From a checkpoint of a small mixture-of-experts model trained on Wikipedia: vocabulary 9266.
Below are experts of layer 3 (counted from 0) of a mixture-of-experts language model. Rows are named router (the router's row for the expert), up (a neuron's input weights, with its number), down (a neuron's output weights, with its number) and show model dimensions 128-191. Each number is 500 + 50 x the weight over its row's rms, rounded and kept within 0 to 999. Numbers have three digits each.
Before each expert's rows: "gets" lists some tokens that make up at least twice as much of what it gets as of all text. This comes from a sample of Wikipedia text that the model never trained on. Tokens count by the router's weight.

# expert 161
gets: "; ", "^{", "/", "} ", "); ", "}"
router:499464390447487525523498561408545433510581458499538450555455592518517558465493484530562582502463442459429478540529539567474448465435502515538478551521587571429473506548448468482428508498541438
up0:467505436501541459467518576422487428546538512584472502485527452568492491458404529545482493485436469398529549547547504525476533535476555517572485500556581500446432502510536561514612440503490454
down0:547474470554533583462431555498421498564480482558559424435445518573497489478539489490506419530436543593510415530482462494550533471445551601549535481505480461409423588460534571402485512461493497
up1:455587431526485606478466592523524538561405488475489510587561537482465463483537553442508470478503473518483516508496449473582481549482562537596480459545447554543438510403506541592483449468526540
down1:386489484460503481545435481483563469546447517502570573456528380623526536522529483516459427563542435547471509453528473499448493456455538451541553435491521497476581493517558503626567458448547488
up2:384580473578473545460528475468581464476513533478501537442459489412464567515558520534609640465521473479505512435532499493547529501529531403447516520560563456484511530475534442540463485508556436
down2:439494483436497532558484547486486538501542535563517456555383449496477487526565493548450620426494444529462531527520461492402466500587485493451477495468463587526484444427666500452533458485495492
up3:575447510438515551516566565510513500565544391510523440426607488530568545521395475531626450580458460524483545537470451541466508625479548513558522563438410528541478429532526549550500463489450394
down3:501602540452513430481448475446550514520418496482501507472457459499464514382566499540526447536463467528533415560441546507523501620445510406507487570391462522540484486428503461430443519517529448
up4:510474465531490470509518454428444533604522468509467496521499528492431459583655486513581610510519509481492500473477515508520479512440500456462519593563383526493511596486425645514478509410546459
down4:446432474466482474533494552485476557501521500444459478456492485552609504568572511435443496511516530618487427419450489516475486466536469509567579461519477514492517580487407561536543411518515450
up5:456473448482482540497545490468532579528490490459568476464453427523554566493556505504479567453527478525460497461519499539636460500516501422465447518519506350517497473482448520460513487507541489
down5:509405484461495549451492598518493470436556481476560523579544555509597485585525418592481507494569482494501507529519588493427529490573442529415455607361486565544479502500472477443442402539493514
up6:489546465478506482493512533530522380475563535520524502581383500473465517591477492488490497484492483566437474360555479496466432434439461380443531548504488545521513412465593526492455509543520507
down6:495504544582500514492518532511462554483475526513434430489505433491466470456470532353456503570512427522511472469456458478308542516552440524496527496507464477500524486467569640493489490516604594
up7:560505470500482536476472455500467508453533466586502486504442576428517494544645450524585567529395546495476495520562518509450405330403494503436457542529460495475470517469546546462540436476619526
down7:421370490440477520420510503501533472486530478532563504439521415572550500504470466491519525543503560567543474427471502498460569519563503520598468498511616541513509467505479595510605398488454510
up8:448633486438501540522526570500574531538512508552519550605544463530562540559455532499587474511487487627492531487498445533539532577517464563494535539355441504463446578526540592561518470562479556
down8:421527506443551514498529500442530545495509442555462527532500446496420475523473585542477488478528470465564486467521413463475439486468571478443501545429524452433428498495362444562558511478521596
up9:544443479523508464561555453465524431517465434430481465478443505476388502473530451520582550619460477425524611519554502539541411504482535498539467520508555487437438482539470539529494445545560458
down9:442500518535426467494554487488472493535435547470493533486513537543523512613510523446558436466491463547463558495366445465474451490544530468518539458437590584498499507481549486456499521381490551
up10:504430458475488434470482525395483427581591501489479468594542484565486457593575503519503487611356500573427491470523532551475516479575571447536422496487431499487458494446473534464595425525523494
down10:429462554571519444469453607481440528537455471479503510500514444535512480505572514468529414569402427496512408504433515482510557531471644524534543497499508459552509548470430547448596481444518464
up11:396548432495440467510501475555607526440456484611475466602500478432505473504488489437474526532490469538527519572479435517457582480527516468488518484456474471610480477438489533576478416501496574
down11:440486475532497497586469514473534443447563556516605450475527542571413511610468536476395473429562543547520512459459561522478522454493461514510484545473455559416461463451504471595484529478528588
up12:441588529521456534548533488493459467522590570466493473552467479495329537450442525534462490463471565446477478443499500521561468449504561433510547507517475521429459452508562568496462498506539529
down12:583419463494494439484417549495479527495419514460448505506515547546572457515512478451499516462574348408489523425504533486503532520504556528548586509589472598438492485445524583463401538623562495
up13:567539500498527478515589517502514442584521489444504419537481524449482444493446462485449497528470544422528570560482554470541517551433531492558510558400571527482454552456520489503482509455532481
down13:527487364382560481485481421429444438433503522501503475535465551494507468526554497541483472555511467471490481391556535415487521501542535414382550575556525476529535412519412608584433523553481438
up14:481509460501481464549583468455465455489584387452529460471527469568409521508513485469582560545458537501473613449508524500517547425453511413549468407484467478445377556564432469577535458577589420
down14:505582474536476442507430504472481538395441559481565566472531468604578516454500496446545513369425507535466553479446496485499576504531481513559496567540425410432457484470518595518529514420388454
up15:460483466529465550497491512470534488528501455482561471545598506466481530452517484531527552562453530505539554514523512517534565509498482469548411439491436482359486460473517499485552496633535480
down15:478487437447454468426521489488566569613519393437478452451469518501528506557515503458491542594540507494471537455454460530398419463423519443620550511535523451525515500465404518399484543423413483
up16:589521408483482386578500530416523500540497468476543459464535532594461412485421472391424467508456446347497473535452476504513495506518506553553483557543531559492454519496447503519504477465501413
down16:608537440514552484477474496468485524493461534514464425392550512558526528509497465442405412460471496508491529504502456470531581509512548546518498504519603453492438460568514601557488519543543432
up17:378539471529484475550472376547542512442502491442467499431452505443527527411497493578518540499498449423479527491500489526467589568557526459462483461488521421501513524549486461516498462456520427
down17:413560485440474512529512591524510515543528470568558508640470461418427485454481573573526561435501515411459536502479508505477464495548469482501456507487545567462418544464597590488512447519479421
up18:569476368588455559515572494515488448428514422432576412561510500452488490515506445493495558573437486549501588596561518527505481468415499449539488479439487524421460498441501522522557436453567448
down18:536562625490589472398430538485491485498484488447472495546489421614611469506581388529545462555561491606520505439458555497484544502509563520543537492414408623492430497509544557527503534449547499
up19:541541467505476475534518432433555487509563469464522432526553489576518457467434446459535610543506521500509611511519570534538463547521637526610477563488483553546437476552493565472451483448524412
down19:528496388450510529515536539444503495487535519394571448507559541513575497487528386541505412549526421464449494449582463562501546488499463509480478505461512468542431531529508519558515511575484555
up20:499533458630520517374566523520539479545559527532509494421491479398505517558575573410526494533483479538493453536415455512540512615508560476502483626542439471554536458465441544513558411492461533
down20:472491432459506379527519490489424507421551515472484390542521450506486484462478378542559523452579441538455513504523567545557502543519576428459550464466459518549606408491479573502483568520526475
up21:467531471512529592568610519452547476406629496547551457549450502542428422532458438460479569483460508440520532490475531487566582489440554512482515440479521484478439462535522546511497492555579490
down21:419469486428508519481535547452492511517609513532486522566462407472458487515478464527469642495546496486501490382494511553569483488516474419473469456507613424520509495482526572499486559538488517
up22:470501513405536542420499494425544504534483451512405465572547458563531487497510542464545470582476480626525524471505454485471609598514546448600540481410421514521528466508497439568591441531445522
down22:426529516474540446529467523446553496475455521514529446480561440526443517526499563525522510551543503451514489536395591480545485550395521538533529517428420490487433529460492584529456505469528559
up23:497527508515536550489612411495533472526542484481486393502478493382503491530537505510566534495485533520555518523514603476524576534428630447599431456392461484551507607486550417510502512487540474
down23:401552472479565562468496483445466475447545510423505506544513442442443443442543527530494459533495487477473454465673589468486576482556578418455485509454418537534539539523454501590513550547433528
up24:489471465528506469508498465421467517554509470497519400531616519570542492552514535469526466587489527577511557478473563484484511554442584434601503496405402562523505534469412526484510486520487532
down24:450498553412520415481585508444499521529508538440456454597492513547616493530570531502538444539560446439491387515462551466490527512437499484519517478550460517588541557542455487466562497463527555
up25:463467500518478526527495530526430491545487510478505475542451537464480496557416500474441501508505469614464488520514402509440471484365447524478560473420508487503500593517487424511448521488503515
down25:516438535583517450463548550523503535481462520431462508541464472452438480473472485395487471565435453480549407546446516481446472540475440546474524476575463528477533613498527458559511495421590473
up26:422667492432440540555470459554519433463583545431493446496442479498475500449395482509417559505478530468460505559463503491470543486456610568572523372508483513484481503477523499468461517513526526
down26:567370462511502398468445512478478592458425507550513490540534506468482481488499489459518529510494411428521560523528502501544547575445554514513567555568437543342543560400533476445481571556553501
up27:493511457524478530504507534503514461521446528472490481555476535438499478468422470514513469495480439492461511548476442532428470503423466546555514538496546624502504482424549417495509513523505463
down27:537508543576530489454543552511509562460489475511426476539539472477459499442452510394459468535440411438550463542456492479442506540510460523443530519484499491450528555521504452530500540466588512
up28:418436486471548430526486537368528429498555549449503484513501512594426462556651499562485491519407514419538450478478553539509478525442514504540533551542499490501475522499501488510543483474527497
down28:428451647546496500522544541491399556523472482489523461504441479530560486520516497349453525606479523654495499517491478484473568562582539466548520430507566472510474509416475519484588511565485475
up29:496575449486486434554515472473507524564455485490527538542482366451532524475506530475521570447367467517439628407497486533535511583465454398425454503520434490503480487497515454516428419577558571
down29:515422501497524559414502472534539493513524402435519478519600580619511478469547529582490494579494471404527475512483581495479506457517427478424470430441495491459510505566434365509481594402508432
up30:638470509490540419554497486533481467409548401534474377515430507509509518484554428518575580496469620559510488503563558523446537472448472546472408530466477495482536492605511548486579469496506487
down30:483525549467460510407517408488512557458451520470497446486444439476405480511488520518552499608414694587486578511475502493553501495548464484597552512530526467549453497517561653585545409536409512
up31:408585488489494572554492530523463362513590559443457465487448463486344525450449536489406514487487529493456466510559469521500503507499614471619513411506465531493464416429576576494510506549518497
down31:533445448458509443508410463479487546487436509509485474464586463453457491484436570474503494516497399454482528542469469493505566634469509504504584482555417525437471534450497531455497571573565498
up32:510527406545398529487466507532522493507469482472481436507500539460431454509441485511448457514475586518441495548503438523520440485502462554508502530515554562469469524503500534547502533468503416
down32:597486500504551483457530563492552590507460562479488504438459491519477539517484439429424423488472393474511392518497432502524539549550513562466513471581550496501493446545463535607454535491518412
up33:402562499541526485541511543433501547504531520510518499381414478472422500536539486471451528538508378496501504564484493514507473437459470559465489423565499459463425499476516457646469437430567485
down33:436533496550480588529467430489528469559437497427475457487476509520462551452548476471503538420472656537512585384488550483535536490504444511517485544462571509537451555528447390513540460525473522
up34:459596414567467521497594438555491472507510446537561456516498446545434514494491400480510545568444486481494534540490565544520498450434467499502466491451548483429429534467465458598623441544501461
down34:472535383483485457545465580555537498474537487449598548569424431475536507459468480469519535532433485532461511520516462540436512575408475544524490435575408604377538544505496555552552517536472475
up35:469453425450489349571564515445483450489498483534492404493456434523485545485480431458490560618472518461480506463502512541432507486478517465558431509530480470412470571594486535554529511605599479
down35:402442557472480459492512503438524409429536539447484460521494498573558488451568509546417603501501519527498514527483538482481587452563489531484411439464476486549546589437512487534537503419504620
up36:416489516501476515511523536485475424538542468548545470441562590474471496557466500487544510538463443486515550484502483486574562583448588484548450454389587499509438545530540545493490476502596507
down36:497499460409548445477491473458442480425512485461512485543541472452482505451521521560455403531529443445478463420575654504521529537534532468464511513470490428477538537534476447571430561560461479
up37:450555474489493564495543506422492502464435516566472496609488494559542512490437484515460570587455527664556531525582426491454557612498522508484533594513457565599487405399535527509470458574479493
down37:504391586460476481485465541486578467505505487587506507458587518464429519530471565527451568382574548422545465505480510506457492511504476453452535576470477486445438521549450482537483523599548554
up38:572507526538495556480592462455508446445509471445525446368490517408505439503476489469417529497521559431533531552506507480560602495446515517476383448413570438471553492524554527493485561494586535
down38:450501446406503462416550465543437456565618507424532482517545466479502556559512580526530553486512457420491447505583569438486550558517541414470449523521461491428504446495424421579604593433501414
up39:513516396560424512519501479540445484514551431561480450497392498504439562490521450452475563533404475519431460487578521583499448449543510530481432438526413440500486544645501482581557378482582423
down39:481574547498515503587438537492500512511498558510476563553414539474520501448480545556431474484499490525519446498495404502593582516581563492467462451418501537503609557525546561477492450499510514
up40:498504445544474514443541503524522435428471522524523494410456464508441429469539535525478572492503517482505510443498496549487474472562418505510538533578518492532494479527544587555473516471576505
down40:449445527561474587506506506554472542560537509543479544455531484575516514496446467425486606427551441499539452451472519483467556499585400467516475499449512513463532507541421566544438502599450526
up41:527583451480443544444537520508501565532506376521462465575449389529499506563537548466512455518390484545429549518549531610528526493478557504508502527367454546514450493505492534518515398582523506
down41:471469540474544485486477550444558615570441523463479479510525440569403430517497534554434564459524500475578465465442367455482498486496521439479530480531542386476525434425459442590548494426505587
up42:538522403483454497545490517542539479513565474483503467418486568437476441477372489489499484520446523493467462465500429543583459546509497521554497519540584512488500446451531492542434493445537424
down42:676531520480562454524514522490530565440480532517484503467506502587503563532486458444400444474484406551495442618502488476593558544475491558479530514446492462466478454618462532568415536529556421
up43:519455507562507510505541582415558563533504412484514507549606507516485510564575525432569542497546470397520518522545466507512450517474475512482493535428463555400475553515425410509553501492501561
down43:432463488498484527584480428466490374444513459551540439471403548515486503513533467590471479471487515508530524524500420516516452458484552539503516392522510484512526504518527474527542451447523413
up44:435629520508514534460475406603530421413499526427452465446466498411471509435405481578441623490503517473541491537531467486451485538597531541452528453545588480492483453462539502485502511454543406
down44:471452533446474485469470515465454542543450546567503539547478478556409465516504569509580595386455423464458541564519482478490480444524452491408534538552503510429484454445627524548534480486532499
up45:555456551499544509533587542514546468507542485449461501405544354410482507488587426501535465548375487560505583447458589526588443464443482471528469527512383512480473535458527464480553481489611479
down45:464445497508465488462537466517515609557509499469520466494536539485567458524442483448459503538450482442527461570541503515619531541530546444516486457424573475508484472544451579436512518538519478
up46:409471522505545548488583513474593494452500490559539494472582404516528478563460531394572493527492418507576595497458546472552570545455553465514398504471456514446504511502486450501463469526532546
down46:408428516508504487503437525483506390485540481482539483517597517480572531455494486562518412586580406417498423470531573555487475501580598594528494445474455547489506528559505463447465564557548539
up47:526554562520482432445507480443502434505601440535481427457555534576484496471540442498591521473518443385437496502524524526515500527489468498462511515524401544477494502531497572494481523531551518
down47:431552499551496575544542536531568606591516539403419449411475460492451477519530536453474556511454548607476460480486464459497456503487419485543505513561601455462503498496428549514551451613396462
up48:490503454522542538586561510428571407422550467492548465535534464549531457589446536458462450568455487430540548508535614470562534522404573504603437451496525529405411532530525483556556452523570470
down48:377383533449484536436488568449394512522461518499493479528544452466580472479464534480503398570527367499491460540552482560504556516462572498517515553542527541474460487412524609481529622549498509
up49:455571466453477447466466497467510466539579531460487501533512500522416464418448520514356497479488457504430539466445453528442478459531502571545499430546463504536505461467509558458510503452506518
down49:538505529577478500554414506442453484525459537488503477480571475553441526472491494423478517494474489478538543488510463491479523527587475485490550465576583522407444487519514528555515492565536446
up50:332537494576482566516522497498555503553524517506528553455485553458457562487496479509628593494486425514475493436579465497432521507545497449429501476546558512479512429472586430523461490514514473
down50:472534533441482490555569539441516545468559524511483488532470438443522521504575496553471618464441494466486489546487441521442500539516480543461450545471496574522426488471660479428599488428427481
up51:509445444514536595448537533416594549517497472580481524577537470581481507521503552451568615625483527543483566562463435495532598613438464500501515535533546446537420523494441586489544435574435551
down51:502543441416471476522488492462520555546486378486492447435509448501522504483548318490485588536512506534432504445523461566526460417463494507576499567607576417420394457447499488534408577518493445
up52:517518395490495570532464502498453556524464463507518439519598558532534429503429553480491502566499618619454519491527531524454546513511439512517477483541502504559506536507379527510451463498415471
down52:501472554434513461539528449495475499528548471427595482429535564545463548558500472573513522443516457493525541496437495540611507485488547467571445536418559513543400490485453491541527439452391483
up53:492414434449533536542618471479573477483528468506497476530611480540532516526496469457602504472513473500606514437487446468444519473436492469543422544424510501428457563522403504541541517559492526
down53:446495443444511579498484518464545487425627423518556435549574571437560475456463462565484439513514475417504489465516483529530529470526615494543458558488466512528529513469459502466492555546437486
up54:442527530516553472471523509533576534525493490422527438576522485406427401516516480494462510565451556550515598618483583498550523544472514488486458510438522529498456493501509460582521516534567416
down54:518556536486503552557426490531485471562490513463546537527390493524478524554468531501533512428377556587521560487489443499602445527541534414559451477568508528427491439467472592486431487493482492
up55:606465470437504477524593537536534558615458454520546414498557532504519507496451391455558453460482461520569486496564504495447479567492508470525477560476578442507475430514519553498494448523476446
down55:547544509552479510474422538453500469512502503575561485397516466478484482393612493489546485582480536497586428457457554519522524507470501493501441558362455547468400518480512483351487544500457511
up56:508546460471548494524538526427536581588521480442518506542546513516492484518515550424464575483451515436542481532483465499566451611468556513672519527427484493486403481572546513476469491498545463
down56:512484457455528356565479488492500505440385606459436565454492566467426501524499529487451502514514504523523476386483498445553531505551547436500556450464532484499457515498477460583505475475480496
up57:472516487468526507533598455512573490553602495435514393508470498430523460510529499507587543487479499496498535489503643496559533553416614461557457490439459488537506575498477463477525489491562431
down57:424562446465530574516525482433490445408572508439546520497507458415472466484491514544500458534501472518465447437660571483515572476549560409429492485483410475553529531524477516602483572558458540
up58:428534513507503527587484539532543406488546459533490459494545491544498496490465498495525429466482449374520535565480559486537531554456617509591391460436568510484432562562529450526521477469583512
down58:439431522356478504436517493468443465512553500479486461494565433441546505468448511534484424613578397417461446509576599546514511561551556492489501562523526535548551532447525597455525610574423550
up59:509469423462471463434526520371489442405603512518509440401457449638444476498584531463541532492478494493482492446488561492503464512515544431567459465542534405492455492476500558523554477546570537
down59:451506520523538418553558461475402586534483466509463484501374571564536506518561529394451455504455484539523484454499496465536540471544474522431468478452567473476480506456454467414542529578494538
up60:567558489465511529475528541445568499521500480424523451532509509460445476528540455417556591441491494380512545463515517467587413444473545517506436473549445543508409482455560558477599439559520470
down60:514477425441537558520561506502549489483427505421514549493497395538618508488512489458515520590455501527502508483550524450406508536496435410565607435464563455570552405456534442526548514431505454
up61:474509342536546549467568493445648549486460499495567556585608574558545456478533495508550585480486466479539559479502448517505589479523504528486455495394522507516468425486428531501430484555511519
down61:425476553454540572511526567515535537645416547511472424488499437488413441543458446417611502522595545487529488464446460534465413563519559471560525477511495403466469525442576555562553537548521605
up62:661496473533511544454517563489499476473480466532518538507615441587529436551356513487574500522486403498501446488470584483564559508399541509529502460429505481499528485538433449545527523569505466
down62:370369572472507479540484513499454447534481490507522536552540484570562530574502550489547389544537407455466510571465525549510449449451544497549498510581446519454542515431482517518560563467528510
up63:339568484526522491584515485505455423508552546505440448489492469489418494418476485525449548497499443501475442534552481524409550547530608387560473497571497527493468452431576527528461469512496464
down63:500472452373477532465481492526466569514492438468538465495539527468510486486534474558515452495493418470476503507513455525473487608478512474488542460514460560539410532488508511383487548583501392
up64:451537486545534399482552522528529468527534487573505449558535495529425465522548412460405496522420515501509622516588479518420571472495500479438429493509403490482417516476502499513506514575528399
down64:476553546464498544442537478550485558513517551430413433494383534497589492500517541462574524593445472515488423481463524505442478534517393476488584485473589424611515426543583540511497548448492551
up65:528556556521523523490635521517556461589524461492527425519516496397452424566580466458600537454476514433526538535472586476518536471375507463477479530451551443474470538487506466510494496502570481
down65:480570403430549544566452469457499442476604473497493481517541489494499457529588518562447505572522503488477455415571572447526534503534551447486464444470423485534581505559428448582422536559437516
up66:449592445502447478575492460501557444535535511489500431554449492449378524391488475535431648471516550587480492481558536484538413483516496527552538533560454473541457448521588584543503521471546520
down66:524505441502492511544486513529517484482466532483485532524624452536552464602469460534464429446526456457474514456534504454466545539476472459490576506503497574398547559510523556461481493588590554
up67:413653548497483500522545463491545430485578524454509525490538454446506522473608461519528507482503515513492523478507538491556424466519557478444525594489479539416501502473556547489494495481548438
down67:526434444478475612547516450494455466443557463536505495357433481433504488497456491516406555433457514573479539584589401510465496432595537583448500479475486594567452504508632464529476516458603522
up68:486448329497464465562465460467493494492508413438513472541557587506495427489403475518425486535497542436488516573412466500475457464491535602596426542525535542538456539524391496506444510442470365
down68:594513494431546500466551497470499540462492514530517426451574525517528530497539417529437397522453443450524466537461457479549570531530568540549477546507566457484421485541480477501532547511462468
up69:439539447483523475510540513483568521554596476502510377520531526509558429485492513478449606546463499516547543479503542492561438540481633522682519522552472572487451487523491507466446500480531404
down69:563511362490509459563510484450468440415519520478575467477536498546540512485521369483466410560459511532484476436505450520455503568568430444474474529497539443559447506532526517544458482526547574
up70:387537483503516383435554543404503452554559491540526520478499431497439533500611472503545465620411535505509470443548476508401464553507502443529510584564472549557450443484558566482636456557504485
down70:471560525527471549526503510535460468513506517581490509375441464509511464494461557466458371570553555518505539508511549491455477550529474503517456412478601443441503553547593563468502499475514537
up71:508491391505504505485623471519519451466531338534506469534536481521468536527532453508533592548488496515476593542521568527518481466471497477527455502527458453450399493521399444542499470551557499
down71:468596462399483368543476565484466490481549479567469494592553478420503517520433525412475522568512474471504530422525422481457494467481523493529545448523474522415519563558486562413428438495452512
up72:484524428542445476491593513527497430498624379490568469503539465489463484395515466461478569607486545545457585459589511531584456416455574493523436517498472489519445526565506508576581498552533406
down72:544613429456466386560552537552522579618485515564414480531456491453491525572509539519508449461399536509458433451423478484409465518551549565564559571506584588511506594574458578463480491408456476
up73:394497472549531454549487475397513469454571485525538520464507426564516551541558476489557565600405413485518518519500511497456403486565561505487476503564464479582421517501412495539585422398536515
down73:502417555450510530556505514448459484550522475553502456439460536520509486512518514505501572477448539586515594534454553500465557473491511553541484442382563560513469455461513614435547455536486498
up74:522528502470514437494557503455549503513565462471477457463527451547477459521514495508507608492518462459478519411533586480554397549450563542631527426568477494532526423571549527453526500541539544
down74:419512536481508534573502552449441462499569554481518484632495506478533519530503487452497435543514511489495409486525530486484568421614475447475460489467524463508403507510545530568506534556473542
up75:491512424611462520573577512533533539522445481490543464452503536508516480435496530456466520623469515525442564532508443555517500456361429474528520527504510363521428492487522456550454445501430480
down75:445416514441486492444501556459471491535531489528520464482588454475597490595528547426462505500475558451517533402456469519473522525592485416539474531415484515408656528530467513495570473486490439
up76:491474478435516542521564448393521464478522474543490363548482530603541541531597505498557489577480459531531532501473527517448477388354514509555472523462450544449430523476435504483473464503519525
down76:430425568439477503366539502481520491485577470447522376433491472496545459447481452487568508487522560510534494449549580508461549490510461480574413567454553515591518428518431612445556485586440476
up77:561436451554464470467508534487451445439590462474506458447471462540546533512661400500579523526393544459469461477509500563456438443493467484476509534543450504459469534554493572502528452512546440
down77:453520470508479546500527491539502560472491558449448449437453523484528438561557559441502465502501569571461464417455390486511438465526483449596435460550637449528430497495459624509509438521358472
up78:391570510485538572557457461475525414438555553423472475478486493485466505453467501516437564520476475550500459535498500466454525515513546489550504460564509541552458474441589493498453472530492505
down78:548458533496469437407467513529481497459474450500491477482537490458449496389458488461551529551497499426512569478481462536408538593475432469482523503425381474457450605528464508411446568574620575
up79:283525530552526557497532480520559437486515563452447459475419449447413509525503522544520520494476458520510473469581475484497563562479530389477543512518560530457462480440612478516494477549507484
down79:469437474321499475460474507477471583506474443496443504540530517525518457500527449482513456413502418428475577533473440521520531560474498462506550505464465561496412488521486576417473527551502509
up80:544503532459522528578622466520534474547482417557544487520552422528535473470446490494627561528387479550482576484536476530508518485479580418479486575429424490519495380499527487519464446532485481
down80:475442492516536405495466476518558513516469560425530484526496469448457502470548443574501406545486566411535404531473523541513440597436538519465499573501500488482507508442490567460541479455522486
up81:397498331475453483631472412464489493520475484496492466549608574508435491425452486538408545506497525504510505517455439499418511520547575513595491506519491516483480547566417471539424546460453350
down81:602520528391531479524511535474483533488506525473484485478548471481546533520511442561415449458476482483497520527441473521532511555510550547583478515567534524571387518499513529511492508514417422
up82:449519418491462526502503487505533495464496399466541468526510455556487524535465483488543545540387522516439536534500519537556445492518502443486480510457443486533426592582363488616506449571558497
down82:529547477407483479617412460509492453492533460538541429502413610615586570485554472473453462464468392574515467526438605472554508483536493476563571488402482555513582490484556503422477506415512422
up83:578566451526525555457518554469476478537457504534466551499503491399548487469561547445496519536474472552561464455445444464430587556524556569531535465515411482569524459457516477592589462427499452
down83:573378496462509413473469468492522443431507484511500440533586510486453484549505570623461531448510510504486541559500508517545550543503577511609520480460472501535509444497434587497426458504470561
up84:437539507540559365551574489468602487520462474409502500430485476530443451475521481552524571522531456475585468436500535439434539527537473346439460585450582519512431469607426524524480451568519505
down84:447546500552501561528512468484518493551517500514486493447569570463389452478532513390485482495554494446487469477519520529564439485534447551432479563616469501482499493414483506558481511527509500
up85:507544322486473450528473516404533490540572421503511421513595516572455397505492462485398484499513536477529520476493517501546461432554602557560503526537533513453472471582444568533452501433520404
down85:627524526458543497448528513464508531505516566530533471403527482524579502518534462470424374515485505461495481535492474494533571526516522553516511518531583460509449507581497581493495543601521492
up86:325462471519499517482503532435555428522454506579503566447468447553471500461523594487511539550473417452494511517500472524457475520517499586552502415553543456537420566489523520574554479422500488
down86:432463500581504517524451562502398538554454442526487520508456507529468546491551552434480554491490508583526598470493527525527510501484559571530534439365479474446431545523472397470557478535532499
up87:399564489491493441488468432567535506478468526506491458452462534394462450430430503564325490471493458406480525535452481511552498592538494554576479484516531482502486555515504516489456523487491402
down87:537405566508482448490455502545484503491434511517457527523436471546458504508487548514534560466415447422482526529492429484500476570582499545498535500581457541425508480477606488616467513469555374
up88:466453443520479473596484495394520371434500485555508453524475540521452470518514499423416446562491486439415520482507531539549518505505508490486404499506527490456492542471551534560494488522646547
down88:408476633477543491483494515417514540662516518463466475568479553426555432449445524489520513531516414454542446457498563466556446439465486442504435541488493493459520451550523506484545596435486502
up89:386550439429522403567540504516551537596584456484491404430515528466510429540412532470543548601511534561548512439532510480488493478473534467747508513556494558546502433476454545473510520489463423
down89:543529507422519451559544457491498485425569512525564444485538616529537521492406447525613414493473503512494529532529516526578496519540504558472475527514539487517526486556527462520376534506431577
up90:458468407523464481470527422389496505524544494563521427541533571552503563564585545461586522558489467494517518447533497496474448473485506553544502447534403511514451454483449547497493496513525561
down90:452452518336539463405558520476536483518624482436465433458545433485556476518561508468489504510428549547529493445436579453472608512506476488568517505417552521534549503576439623357626453495465460
up91:491579418519471524470507572567513455424456511495501449592499501478494437488423478487525415499448461463493551520446437543508486461515477520478493571506556594473423508464504507564542481482488488
down91:518499508539516528441510549496521589565463504514459469503541498540425512525443523417449484472517483354528449448474493507441486545596507479484530565531532549513495418432455581548446504498500445
up92:483510521528535478446588545515615456572441526573458456580578456557521521426418535521607468524505470476505524500531495465463570480548475487507479549485578424545501460513510540494575418531419475
down92:562541441537523560503492498436483502541507487558555448390486485526511443498542479494472482501505544547558437458543439504549484458450525538515522477504536402413413509476520522469483507455490485
up93:426574396483452454531470497457471515519487469558521451495585556503497456481502548472430448498524647593512529537476475570441486562549508524532530430505432649490486558546464546525476487481434448
down93:533472541501516476550554463494495524501465533432524474483543517520437537584472509544486486457465454491507512514454456500593490465488534523562442514539559526537387458443482536529537430493415459
up94:443664513574500497534485511485513374520579550544522515454578455533464473455490477502469617541483466585521465478574533523574485472561524421561464455550509472549439457503527531623477449533547520
down94:430524407467465515467467475550465511563560447438502536459654334368446559530431461493487523502487507505466548510538434528449428571452426475533544426471504450502437498511571482471564453478405438
up95:440531485509513477578464435517483361477476554523448479471547423511396447436397492566415609480501474528470496521544459477449543482574474519529483419548479456485464475462538520582486512472458546
down95:517454434458488492601396541499439510564534519541513481536517567536511519479494531496498507507509460460489483527453506516449495573522442405537539455590423560447454593477561479591519504547468394
up96:517514493505496501465531447475582517567475456473490344576619565576453450582518463495540622487444507495513528530542465512454587534438604515549494593536465594449432433493419528490457492508525395
down96:493482399435521512519454404439437488469560410492531434488498544472510459511564432526510492590503580465547443420556528492549520529586473466463462485498439452559570527585415479590455538573483461
up97:441414441603424475480481560409469449470471524487554522386492424530482546522519573502554489534505356491468526579485507525432499409532523522463529412551510407579511513466490495514514443481556542
down97:516486425478527543606433517487386528577493444537517462539384561584512490435614568428388560457459547535511530455520484503428528474481516509474506492360501486527504542439444451507543486530548518
up98:497575371477503485454515503530518452532519512553494502501428445527474434517572470464504505546429540507432598472556532515601507500480515440531384568548569437504464526504524528539503475522441477
down98:546495491501513544491490538458519473476535403525541317520539507560555418486523483521447408526505528549487585484512483462519492461465539530422510503493542514594564439497479525451492579490564539
up99:438487456558477504516574465477487454481583419494552430529539417499412498470505471426608582496453562505463579476536536530508528424504481421523470424399513445540401523584451443526555418586512463
down99:440479386544470526619545418520533484584448500397462398508563442411480482532575516475555517475442369475472444544532437549528478476488467600475536596519509495520490517467435590557586532481540413
up100:591527485441511553487564461558560511525478454552520478513528466545506491509533565524574522520436484482523602535525465513554488554503559515457490545435459468490490419449546540543520383507540405
down100:505414532568488444437441551501502513456413487434488555483447456482516536470626482495513526466487431544520416582487485512505459550488488432533517451387526573505469469489441505440525553483452471
up101:473542369501500435537493410378549533564503468451475469532530538518467439469505512497424584495508496515522483465496483464569469526526467517496530588505546534482485498549492589560447498468501404
down101:680573512453532473475487530485482504401457558491504473437572492590580522572532448466437403447475528508497514545511433496517552479531496523493536521501555439517488449597517589571505481552496495
up102:505565431467524510596509597519497488529528496464490486428544521523458495504409492495473559527447483556478537489480516521553467580489575535670529544486553578561481478431588482498492491450513440
down102:606510509510499409582516480479505476480487552554465455493531468496525556512418457459384459458518478565459508599519437471513542542514502518513576528501518486450445526526521566540426552569569461